{"n_layer": 8, "d_shared_expert": 0, "moe_layers": [0, 1, 2, 3, 4, 5, 6, 7], "router_score": "sigmoid", "lr_router": 0.00222, "vocab_size": 16384, "tie_embeddings": false, "optimizer": "soap_variant", "lr": 0.00289, "batch_tokens": 131072}
Below are experts of layer 5 (counted from 0) of a mixture-of-experts language model. Rows are named router (the router's row for the expert), gate (a neuron's input weights, with its number), up (a neuron's input weights, with its number) and show model dimensions 0-255. Each number is 128 + 32 x the weight over its row's rms, rounded and kept within 0 to 255. Numbers have three digits each.
After each expert's rows: a language model's description of what the expert responds to; "gets" lists some tokens that make up at least twice as much of what it gets as of all text. This comes from a sample of Wikipedia text that the model never trained on. Tokens count by the router's weight.

# expert 5
router:025160197187121117155142145094117157188055113208075127084195139157179102092123162128101129106122173094134120167122069130103136114129106072183087133088115138151109120094097147169099174137129121117108128122123086146183122115103095143133148099074140083121117084069130135114188134143099048084092048127176123102172111122067121176144120146120121106147121094101139131170157128157125115134107147130093104152150090099159120167163101136146101130113133113101161145086107152129095110119121114164106163122080178105167226109093121118140129099157134108103118105132181048162188109142140122132096129156098177105142044079130116136118183100167104081123073095136122129094126166116152179145127140121115101137126125072063133126075136103107113144124113142058134134125125158104080143176098105
gate0:087062143121103169147091134163146112180139116166104130133145102171127090101125112112065086127120155093175139127131063123077140157067089104117133171119115089165148137131072182150179147124099057120075085130068123106152177154101104125132173054149087121184122082132161126097181083165119116091095111084164118160125087102130106158125104135103120133123137122121101131107162119126115159162140123159113103129141094100115127088104087082107111131045170125092172153229162127139109177166174162113116128101131106167115103109068130104102096148106204074122119130108133109151179099117092095112097156100099136189164110141157151088131163125124121083104131098131095145153047106128111189219108087147151124102124088078092086125087158100107100180093165167091122138094062134140133173157117117
up0:139157103160156179071163118139139132142064100113130161100114119132104112140145105127114145112126135150136135118179175146084114124159168092165148149120159166157102104126171068124087105155107156203130140095148085103070115094127048129152123130161143124086101131148146135131118138139201150139085174104105160110170210093126108092123203120117117126125129116163154103116101162172142178115117136188114170163133161128158149153211184129162130091165118123177127118132157151089201170165119090111108127101127115115130091139172149133056086078126118134175132074206066093093128101137137170093202059122103139062119210123125124050120097130147145158074114179123157154096098138137084085099142102149118101099138101114133114162182164161121132106097110150182105065122123156157112116067132111
Name-initial capital letters. Single capital letters opening proper names after a line break, list dash, pipe or comma, especially N, K, S, as in N‑ights, K‑enneth, B‑ocock.
gets: " N", " K", " S", " | N", " H", " T"

# expert 28
router:148119135134124156215105130158118094181088108120103130176142137151185118117154143130109141081179174096134138125106071148109127173140060144089134127148084160195164082067175065107117122136076124119111072110193153122114132133155120158079117124106178132111089086136151091138135088105147074105106129120133100089117113090120090137144099129076139133075105111132121175091112100141112089140132162164124149107112159085206126086150110154072147146093140209138113156105090061100116160130165066147106113109163109154168160127117106097111171093131182100085134137150184166193091113116181133133166112142092154160126054112145090174199126122169133069179148109137112122144134138082176144186128100139161105193163111113104129102105115133166097124123101154109166185062157093110061116137095100
gate0:085152164119099133116121171168051067157112155203107027103157204164192172179096208136164110052131106108119157152144114178065168150104090141178115208127104094136135080138150113129166062140150091118150116120159191081127174135126107115129118121091068096120121134143128135115125094151073141155095133155140079124112166124174093140139103142148110093112155098171150127130121109137093110181164163075119153110148174142116129143154104110123181078085142166117209135131117133142070110127193108159088107137099097126186131154172100129109125112128153091104112094168149119129119114086121174108129134121153094110135115122083110101172186152090075112163121129128134087082114166180099109171107124120132159152105100068085088076110100101132183141123130102137119126080154109141071099103122120
up0:134132133160182141140112132200085107142134123131161141179108119069168114140093087105172118081104132149141115130160102143125146167093167186102099147105164169139095127160146146121144077101086141113090097145084151074078136125085131168097133124105165135116144099152169140078110167130124142126128194058115096098134117097098148111160105061104113122207183120176077114137126104110127120122178146141143180168145124173128143056121220141125125082122114133097110170152104128173114121138195141129114153094154100134054147095118152137110095106098140107089153104151132138136072150151178134098113117130089205093238130116124128097109175114078125058169121122116153081092114127150144058201111129152172121175134081182122110105118141206115202147124145161154111181137090129101152125106141129
Locative prepositions, definitions. Location and membership prepositions like in the, at the, during, University of, and "is a" or "was an" in opening definitions.
gets: " in", " in the", " of the", " at", " at the", " of"

# expert 49
router:121151135127150164094083144144197088179101126096118059157122162127109143102101094133135158124087152082136175089157038132167110109151176101082155155112108166122134158112108122172113093120129157116105134122180187093120073187110101122085119133135073148147154071157155167147099175089086165100176111141180132171111079090141128132137115134123092069120121103124073166128095093200141132168120126152149112153123159123130127084086114120086105056077150123144115123167123057119070089153120107115090087091129142145097166138125126074124086100129099100098155107137130101108150085143167108103147125128107130143135061119126057120114110176178151134112174102121110130168097079117118111133134072076101128084093096134146149167140087087117108159137110132076189221125157126098015138174109095
gate0:158200063164071115147162180071160185097098156151141143118116152070145121097123143097098111124062136157148160122181077139105079118172115162113086137199141123102136158078087145124123157144125145145096071097116109152108062068056121115124106143156137101152124129148149115169147150121122112127112118188147170099119113151170138160182124144144070127147138067151081105149101144162097163129166131087108146218141134122104144097104097235094088133136103132165147202090125079121156118167096114167113103166150117190121056200084151152141090117164104112105083126101131149125160094095115142137126069166105080103141120095138135137110108172118129153150120128165151174105111072124132109071109132129099121083104094149165178164101121112143104175141133099100150122122206085122077162118153117
up0:098098110116181137106087130135087100191120106160098156149110025140137091165144143108080156126127069111117137175118168067163136137188182144161105121127135071162149146104130173139120126165111149081179117093103165104178159162132112119142115123106195124081157095136116076182100161124109113120125104138101140106123158197120152107138130138144112126162211124135150132155152111078145163125094151131158145157146133189154162083182097158092064123150146152182172126147112137125123063135105112151086138091119159113114152209150125176162136073128167152114125143184177112122074145052163114138135095191190069183115124133162161128169119111117160133117109067113084170162079144075107104112139144136113170118109118150152093137095180106132118180068108096143136151129128167116207147154178162
Periods and decimal points. Full stops ending sentences and words (ed., ing., s.), decimal points inside numeric climate tables, plus or, and, &.
gets: ".", " or", "s.", " &", ").", "\"."

# expert 44
router:131120166113124121105047127177111122138144134147096106162163102060139163140142162068065096093134168138160125044132072125159106135128113132066052204087098167096155104122110120134140191178163129137118181093121130066142152173105064074118174137138153074134133053099095130113147119085060139137149138136173083152192087144100150109158115153129141126163123130130107154150186122146151122170083138179112141152105148109089074109179148123101139105064132142085185111098131101173117089140132121093120125165182125105169103148113126143157116064111123111091132153126165103125130077106114124109119123135139196098116057091147058134179151105141102104135186137111069156144150151071169103136098131108133121159125096127102144127125129097088163170152129180077115072107178089084158110115154159
gate0:148193124156171071132114091137141122117148078064130118130124143145116124067117117153102134087122134154169098128141098198140172102121095094085141180119151101115129107126155222112138140135111108138103144082117141177139167152173133100126095155223145095157124107092144105102169148126086114132107156136093159181124159118137150151090135094098142128131158107138135131134154123093087138061036122141188140118182172104119125076134049173166099088143167158128182154170159149112163050140157185155126145102091074148145202152138103127118098171122146072086136112129144110089119141098126123207122156118142144154138116115076156114165166173097126128155111191143136102154208156160088106113132189086121119154144115129090111165111034174126146127166160193117094072149104126115139153103141122
up0:177112149018154107096155120140151146119125173148150086088092126157104163178172104142147106152165157084068097152180156092154147165097194108153128151097089150120158119080134131142183084111109134110113174130092117099136118108154130150061141167127143183184132165121158145160173154114105141154100135139113057199129161107137120105171174112116150130054127165160177107123125163169090141115132123144125078120137160135133132117139137089097150204097119170147148079096122155127069098190176119126157180143130108115154102103130169152147161124135146148101135053115108081047197150146123116112161099190109074099168135107125083107082100097104131105138110106139148115098070037165138109132130121079075190149118124117110082113102178130136139145122136175166130155092179093163162131117105089
Table cell delimiters. Pipe separators, opening parentheses and quotes between numbers in data tables, especially climate tables with values like 25.4 (77.7).
gets: " | ", " (", "; ", ") | ", " \"", ": "

# expert 11
router:042089151139120095070011175146153127123065099186137150141179106143117116140155153110117172101144138099146121114160084092089108165140086110086120130121080149177106147048114129120158184124128134096112151126141179144144125175089085142127119126184123151154136153092075151117138160150121118096116071121176110144155093107168082036146100190145137154121086127080149140095148080149099123163113137178142088135113111090137154072103130110142118117145111123152175217097118079122115160155133094143090137146114194088131140133081136082079109082145089093143135116159174149123136114136164138153103148169094162095131071146159141115156112129184138055179096120131114151178161114099136137123082103115105097100129132108099122112120110124122103148170091131116192148051108088084048152172144098
gate0:029050093141067118056166136106084110125081072168100152113121183131192120125139100133159181097160134085086080155151140101120098112139118119141166121103161147159099119181127141171152146165147135136128046064148097152113150113137134156061106120095110150124138107135082109144179155149079163113086108133120140093129089197149125127092174106081147137137127122105150108167145150112119163145204170118084145124132141045135164096145152107152176122116089138178101100089023117190148074136116059125109147132132128128133144102174204074107133168168158147081139135081108147112146139092144130112092145151096146139117110124114092123162119079086133074149156116175145126102132097126141171115156152120159086071109098140117133090101171116107133137131167091091099100132162129123047097129133175
up0:179157092098095177117161074128209100143118200126090100132130084170059116104180109091132148169142080106165173128128073130106174083090123145116121086148147168074119173128140122162072151148126143057134195245130090137163088091091108161126142127149132142158122082113177065102089162135146150132196117115094146160163152116134160152122101113153157136128135123122116110176153116150154145100119173161110131204071136139166157115118121116085124121116090099194098166100174182068067161110161129101151159149096083134129115116118137186145116129085082120112150117092130153182131115071139110164155130134100104124104132134129135115129103180082102092096117137143088110137138141106198093153171162118075055146158160142127129066127135086087167140090146153116138155136127165115139082125108076
Sentence and list-item ends. Line breaks, sentence-final periods and pronoun-plus-period tokens like it., him., there., and the first names opening list items or table rows, like "- John".
gets: "\n", ".", "|", "-", "\n\n", ", and"

# expert 4
router:131098157171196127153131108135176070191092152119087062165107152116150175107118133115082154082110173106101161063081141132121104127139085117147138177070150169165103186078096149145157115102085119099138097066137112116142166142102101152116089130104121101114127099111183118154086114073082076147073115158194155170114071087115155125149094137120154185169154058119117169065152100199082122143158133154101118171129151144151122098143141122115156095115145170131116138089080157109142168131148088147111142120135122117150162085145159085124098069112142110128136133176213140162147093099210153128109120097119174155137057136197092127135144111180159089131153081117147122123085161119166086121125134125134134128167106113056156103131123104170081142091091171123186141081158127105097144196119119
gate0:120058144121166155149151074100162152166129117118103159135094119105094125104167182099088136132163087082114169081150101110137112141165177064081131148127102112141045125134130123188065126077109111125154179102151128074089128099153144145151123144146084141131187139114126148136090129177172079086176106161149080125103119130193077125166093144097141184127111070107108127105147129111102134107087108191106135134127138042094134029134110095126124118105140196105065066098155127088139138132114094163145148113157162169155125088122092069145105130118134166099147123120157138159150116127155108110109097118151101162139134111148157128182170130104151129148255134089079103184104129117158097144085075153137148118118129119141070117100211078152125132080103113108145140114180091115143098118094092
up0:110178054119099080151167137155103147082071104127114132139080113202130106132147120087050150149174128114090109111144132082159169163103193156132138130162115102156108095055158167171127151129136144088155133072197106140142123129161122143119085152099122160139020141129176154112173104139105150118078147070100102113147128085126099155139155145101131150124137138089206103043210177143131090133130170167101127115101116059158108126123121143126138110126077109097111137148133096075092168136125106146186103126097104099172107133109123079100141176162151155141170148155147162114094129178120079134185128158151168096128123119160087188139112108131055155116130111150169110143102108102132172128137143117113131151102171107120133109103163126170074100100091117056109110064177151145096051149102135
Relational prepositions in biographies. Prepositions and phrases linking a person to others in biographies, such as produced by, married to, son of, plus century digit 1 in birth–death years.
gets: " by", " of", " with", "1", " of the", " as"

# expert 38
router:075106157161102113153050115127128066181100172135093037154175162099158109120143169101055156084177141131129139085127089133102120127142112113098115196076084136170114199111114126159130102151104177092117086069151155124156118106093120109114111099109150123152048133150141158182116114116082126142087130130166158159126080094113125119123089171104094113109123078141138163132180120193120157142156184186129105128122161136149153130142135142141146109073151200094154152127105111106125163089148079108112097113111144098168060119116151128159115078100123091100122086118156149125117128125173128113132137126153162131144067070163120126184140120201127052158143073120152163139138118112178114139130111142148115128133153115084136112189148121190124154109114188132195150045101063093048144152107119
gate0:131070097133128151144128098124118159155138107182152118131110103096101145134138123071140095105157150143110126069095150105082075103081128146089162094121125168092130184111107155107075150100111143117100126160144095123147083092120106188138102024089178142139141107126077081196146114072191099087128101117168084097119113075174133118091099106143143139160148097117138150121135102131167070130134189108118108100111111109086112164188127132134137135106121180111176129101151192099171098156119129077114166101167165164116112172135158064076122131075090095126092070151110121127182119114143096159116146137106152091176139143141156090081103105107216130174099080111134197141174127067109139163095101078073126105141132134133090113163154138154195190092136101098174068129091063097122140110101103
up0:084122066121159115182131124185175150100090121103112147125101183117168169103128122097131124160106183121046128135137150151159118121118125143108085074101104052092088104150113105143110174091105134136155101157136139165169133141171192102102110152182148080128110082103119091109093185099157116161161194090122160099124138120122193131166168126136093128112132116119156071141143090150119137113192101130112129190147082117110125066157106105108124108136136163136081115130112117133108121134088202169162125152129112068156168213166139176104202108132147192154110170109151076113146192095223152151152103152127112155120131102098116195127193139119076108125179124130131161104125112149149095156121143149132101148134087132136128099111174192086185132095129156143094172163153123122165081156190078
Relational prepositions. Prepositions and linking phrases after verbs or nouns in prose, such as by, with, from, such as, known as, including, against.
gets: " by", " with", " from", " to", " of", " on"

# expert 52
router:145133142144152076164140144192171092091155151138114088129166120145159130129091168152151111077145154097112150118116124167110143163099089134077097151102151184158096139163060150127137113093100125132115060151145150094194112147158061175095136117101099118133132100132171117086151117128122101138136143137131175170108086078180143138147093160124197192156097105152147183163067141115151100164177146169082110108115139124164146085077075136155103152091119134216140149111121106090079134086132123141148117106139102133139196104149113108121131158103136106124141217147187154128137134118122145102121102153105118145066048113126134135090153161161148097102193135138184137207160083162187122152115128157151109148170082139132115158098156137124064126162135127124149108093129025063095091143192175
gate1:155121079082144114135093128183123132134090097136161128083101043173127175129121154095122149151114138135133083122146126143113104114127180087187164117159137014157067086141111114143123142136106082133131070165150113142217124171152149150156116021133152147072144160134118118093086158081108121144123114151119153174125142102153097134096111180129108101107126166117073116125114081126162131102217128135136170116146133184152118121172139119200198123099140117168108228085067176142123134179162138120147092168168162143131175137160140166205147176152151104146137101113149173168122133109181091117118169127130116111134117133086070121088091157149164174152139100082142094133142145117118074127057126116112098128136093130126165139116116091084101117085086088102136129141099145119132071105122143
up1:144144121126169071102097118105187110124079145153113084109165145146156114135100138173142115088155151152114148136160168108084181132175130105159160121180158102160148123134111150154133183108119212146130130106142107112135126130117107125117188160119197097189142100134108124186070074081120142178141134157099150089150165150140167097121102143055144112081142069149131156105117182136114133112173149109149144106092099092179110099090116116133137151117062147108152188092203171176036099128138149129096147156103141085097131173120147089140157133129108098083126173124158105181169126086144168102122115123143113093140139102166115137097107075139152145082104153138117169157061090160134123084063153124149174151112084090168133182167108123140158077142131170048119139116074095073105143118085223
Tables and infobox fields. Table pipes, separator rows, and infobox or taxobox field labels such as Personal information, Preceded by, Kingdom, Initial release.
gets: " |", " |  |", "-", ":", ")", " |  |  |"